Below are experts of layer 5 (counted from 0) of a mixture-of-experts language model. Rows are named router (the router's row for the expert) and show model dimensions 160-191. Each number is 128 + 32 x the weight over its row's rms, rounded and kept within 0 to 255. Numbers have three digits each.
After each expert's rows: "raises" lists some tokens whose logits its average output raises strongly, later layers aside. This comes from a sample of Wikipedia text that the model never trained on.

# expert 42
router:137148118069140080148139120133113170094082120102096128108123128177115143122130133141163157169134
raises: "am", "ate", " the", ",", "ac", "ated"

# expert 6
router:133156114073168114133133086126166142171135094083146148115120133145159154137149085155152130127146
raises: " the", " a", " \"", ","

# expert 35
router:173164132145164108146133100097141079174112081083163182134103163126121140148091122096126192198119
raises: ",", ".", " and", " in", ";", " by"

# expert 7
router:171152097090138089175109142077133110176103108134190147165107099166178116146148099167147158193127
raises: "ably", "ially", "ively"

# expert 1
router:127158045090169085107092135129145146109117099139204107114158131122139115119157150183111166152131
raises: " ", ",", " by", " of", " (", " the"

# expert 43
router:147187078133108100085101100100185120137144101170120180109159146127190144166119139134139149162116
raises: "id", "enn", "ane", "ays", "ab", "od"

# expert 39
router:179153083087182043134143132158165124174142088141137132111088119143131128153132115131188159168109
raises: " ", ",", " and", "-", " of", " |"

# expert 27
router:182205066075104084128140115078145077138099104173166154095129148167155134116190106163174181171159
raises: " ", " \"", " —", " The", " the"

# expert 18
router:186178093101166076143147122104174137122098112110137112088111102150115139119127135152117158127120
raises: " same", " first", " "

# expert 23
router:128154104110172085174184115094133146174130097136125127124149144180115146120165111124155177176171
raises: "):", "0", "%", ");", "\")", "%)"

# expert 5
router:202221095108151118124133115129183137164082051145120115145134130172144141140107102179181121158190
raises: " the", " a", " only", " in", " an", " "

# expert 25
router:175192093078111138134100093100157167130106108155148161146125139161160113135151081120099148179160
raises: "\n", " and", " but", " |"

# expert 9
router:136172131091142096140129073126158159103123037116106126101123121101148156126138157170128163178123
raises: "0", "9", "2", "8", "1", "5"

# expert 37
router:213153075109145103131123103117156114173064118099152100120160159162171082098107146093130170145165
raises: " (", ",", " in", " |", " a", " to"

# expert 20
router:171187111073141108155109115081150114169108104137151152130109100162165125143143122149142162206142
raises: "aries", "featuring", "\";", ")\"", "\"),", "\":"

# expert 2
router:185148089058133100144127158103139141191122086128170174146145124167166124140163120131157186199131
raises: "tern", "ten", "\":", "encing", " killing", "night"

# expert 34
router:186135082119104117148132067127125121160097100119142142118138145141147141141157140135176171136101
raises: ".", "2", ",", "9", "0", "8"

# expert 21
router:174112126096187071118115120096199110157107124097152128131074116166141169116124150125120158118154
raises: " ", "-", "\n", " by", " the", " \""

# expert 15
router:170151078088144079151089121101183165163130062108112156149122121127095139089140102147134185159137
raises: " ", " in", "\n", " at", " -"

# expert 10
router:162155090088157099166095119079143138180121116142156164150111100158184127146178126131139153199133
raises: "ility", "ially", "uous", "eal", "ologist"

# expert 13
router:175199079107127085161158090107131080161103059161157130126103080146153139091147165181170131176182
raises: " ", "\n", " —"

# expert 28
router:146151093155155120149095129057122119132146111098132127117098105142137108130107097180132170190102
raises: " of", ",", ".", " (", " and", " to"

# expert 0
router:184156124068122152130148094107139118131144055118214160150080104136163160088160138152159174160136
raises: "-", " ", " (", " to", " and", ","

# expert 44
router:145185068124116090182103100158144169093106106129148104101105123138128109154146107120162132151131
raises: " the", " a", " ", " an", " their", " one"

# expert 31
router:228207132103151056148143127117124156169123105120152110068116109134121081118109147112124178125154
raises: " ", " the", " and", " a"

# expert 30
router:158157095134161105167139096127158094152118084095091144151114128120150121150126161140113188194145
raises: "5", "0", "6", "4", "8", "3"

# expert 40
router:136157069100133117116121120144170108212080124136154132165132112172186132105157099098154153205159
raises: " of", ".", " more", ",", " or", ";"

# expert 47
router:125142101099158120128160135143144160131142077070136160104116104118142154164154132118142134156184
raises: " the", " a", " it", " their", " to", " them"

# expert 32
router:118215068083158131154172153166116142144143095088114114121105155148105136116143102137147143140149
raises: "y", "ing", "ed", "ar", "ie", "ery"

# expert 8
router:176197040102165065160149102133164113111114081081107119112126101159137150110108109123156166184160
raises: "-", "\n", "|", "===", "==", "===="

# expert 45
router:136165116118138054123144142170149133162070115072105106092129101131101117115107135200215149194166
raises: " the", " a", " his", " ", " an"

# expert 38
router:153173092092149168132125115131111150151153094111171115092137069144094130101141098168141174142178
raises: "1", "2", "F", " ", "C", "Note"

# expert 24
router:109164133085121094121144078124147126151146109127106096116163091174122087116142165130134154147160
raises: ",", " and", " ", " (", " the", " or"

# expert 26
router:109176137111176126175120036077206160156084102121116141126098049169118110151136071156168139148133
raises: "/", "'", "-", " Express", " &"

# expert 19
router:151147091125097138121110126153154093180104080134135127092136135125124117105166084122237166208102
raises: " of", "0", "-", "8", "5", "1"

# expert 4
router:168197109111117106154103147097156102147167129147158161140148054159146130081155144133158164150138
raises: "AS", "SA", "IC", "IS", "OR", "EA"

# expert 3
router:141161106127172079144130109147150085133104075101150083106132135173122130111171149141126200184128
raises: " of", ",", " and", " to", ";", " ("

# expert 41
router:146198096140181120161102088133119145127148053105085099101113100133165131088139122114127160141131
raises: "d", " R", "vers", " ", " S", "st"

# expert 36
router:138185038094159130143077108113163141156122113124149163106115089137170121086136091132170154172120
raises: "1", "2", "8", "3", "6", "9"

# expert 33
router:171204061084167134151120120122193138114137090128165093129099064123127136115152082129116137169140
raises: "2", "1", "3", " and", "4", "8"

# expert 14
router:136157122077169093098126139084149139112162074129140092141125086153181154103138123123127132174103
raises: "\n", " The", " In", " He", " After", " These"

# expert 12
router:158213108126136070149132122146165164129095103137136102057144112158154150144132125109128118119151
raises: " main", " first", " new"